Experts of a small language model.
Experts: 1 pick a token, a shared expert of 384 neurons.
Below are experts of layer 7 (counted from 0) of a mixture-of-experts language model. Rows are named up (a neuron's input weights, with its number), down (a neuron's output weights, with its number) and show model dimensions 128-255. Each number is 128 + 32 x the weight over its row's rms, rounded and kept within 0 to 255. Numbers have three digits each.
Before each expert's rows: a language model's description of what the expert responds to; "mostly gets" lists some tokens that are sent to it at least half of the time. This comes from a sample of Wikipedia text that the model never trained on.

# expert 12
It responds to: Words and pieces inside quoted song, album, film and award titles, such as Love, You, Girl, Dream, Disney, Wanna.
mostly gets: " Disney", " Your", " Love", " You", " Who", " Girl"
up0:164115094141115115083115186157146146182091102126152098043140077160113098156114130141116150112136125161141069177130152140124168177121081064104152198102095103144177091152116192168072140160071095148152183157140170135199178133147113089150111090117114027152094133152144143152111150067119150144071175114120123100156142123142101132175124062162157114087139130134132141067132121119131063131133
down0:132130139148098085138092104167100096171080106149154109104146138108109138147124133134124166144120170116164131209137083150157173217133155147098184101054106077067096105146128143116098131112180156128138124186169159153114143134127074118112134115131164129130141191128096142126119128118116122121131144130089194128109102046115136120095163077076189083126153119110234112119149159138038163096138

# expert 7
It responds to: Opening parentheses and units in measurements, coordinates and statistics, such as ( before converted values, km, ft, °, UTC, census.
mostly gets: " UTC", " Coordinates", " census", "″", " °", " lb"
up0:126150192111158106089156125157161101128085147115146116117085171025128153086168191109150166086152142155140098144065084137057089163135139121114149093076106163148122147118140090128127106095127128152097123126123114099187151112126106077119173105138147176177120118059085110127080140132109134137110148082129142141138081084148169095152117085138090164114119161102059118132119124169126148167141
down0:122109097124084138099153148067158133155070133105180150098123195136202131071149150091097131107119134132149042115089121147141105165110127143076075128177146156078134147185119146092115127210141046140134102162169119181155134071120123094189064135124084103086085098154088144191080136128095067085133144088075156075141174113110090178143141108154206111114235116086134116133162137133172181086106

# expert 2
It responds to: Line-initial dashes and line breaks opening infobox or taxobox fields such as Genus:, Clade:, Born:, Genre:, plus bullet markers.
mostly gets: " Genus", " Website", " Phylum", " Binomial", " Preceded", " Clade"
up0:116127096131116073115097127118145062097121162087173179080127174147132114062124096147163167074115130100167117172149186175118160141105116119137102125154176169073078092155163100101140113143134127136127118117089170132110157158066128124114099251045143188097091108151112168172156187119101169169103124094153094128205120166095105132056120098165126119161138113127141171114135112170100134139165
down0:125174135105066137125142116163171112102200171134088141100110102098106103076128155110089160104118104192094088103122154104164087130106146122130167194099116111140160129144142155115150094120165156114143207115083105100103084122121148126104148174131178103159120102092045096124170113143127171181115150115119105122105103145130134127199141128063123127139147147148157073084106210158092091143152

# expert 9
It responds to: Scattered tokens in prose and tables, often list dashes, sentence periods and the/of/in, with military or place contexts such as forces, headquarters.
mostly gets: " Pu", " headquarters", " forces", " emphas", " connect"
up0:131121064175206083163143089149097119142151125146141121059155106128115124157138050140133089116154148119116114099119088156156093157112140106132187164085113134085068078108147121173123153113161133115126123099169165112144107111136166141113132119166205111149161199124116132160072100163146142148109149102185097153188167133154098101203142110158134170101139132110148105131171108093160075067129
down0:107087138133072110133152114121166119048174140113102165137181205135149086115159132129101144124083098124155082119148128132104108155118085090161143112121115144192165154049052127176098130126184135096063167116055095114100107125152094163095124102142160115116163111136109121148077119021195085086105069139143130129123153107144111115151127118106094116136086148109208098151161110169100164124137

# expert 1
It responds to: Digits, dashes and separators inside sports score lines and numeric tables, such as 3–0 and 0 | 0, plus decade words like 1960s.
mostly gets: " 1960s", " 1950s", " traditional", " subsequent", " Mid", " suit"
up0:165139137064121175128123161168139096089154126141113165141131093145118079148123113132153119111110134133158145148083113064101114130167119164152128136147118005132112119160103142139140161188128123135131090114125160118125119159118120105118084143071116088134144121144159168140145120150135091126053128126138146123108100091141159074144097078118144202155116120177123089163121118174146139110150
down0:137059166164154182104122156111123135118163163108155081122172119087179043144117135077095145184098117136072128136162115118137097061101114140137113120138215141133092137115109117116155199080120173143179089136135062104104121111088132142157160077095116125133132112114121200095152201134178126087139126166162144152118130123153135096146056156099135112123087129128095124113097149121145103091149

# expert 6
It responds to: Generic nouns like problem, system, model, case, plus sentence-final periods and commas in prose, lists and table cells.
mostly gets: " problem", " source", " software", " model", " case", " inside"
up0:163151083155131119135125090129124114082132107098172122127123124099167115127136132099135035111090093173139109129144178176103137155092154119124093168157095074158123134109153147118140132149138100141135113119195133084110171105112033063117132143058118106161088165137110104167146175079209120121097204192107098101095094109128113125100108072165142156119113151138183192154085115164097161133150
down0:124091141161155156166076143109129104125078132070084121157146121137142093111146116089141078183100146099128103116122238079166103167157128153087170113189123117196157125124119105171122092142119131132110137141063113095171094144074101144158152125116105108125163160114142167122137181095123142146114103130121126209093146150084117128151130079142161143144125106136177139110102090052066088152135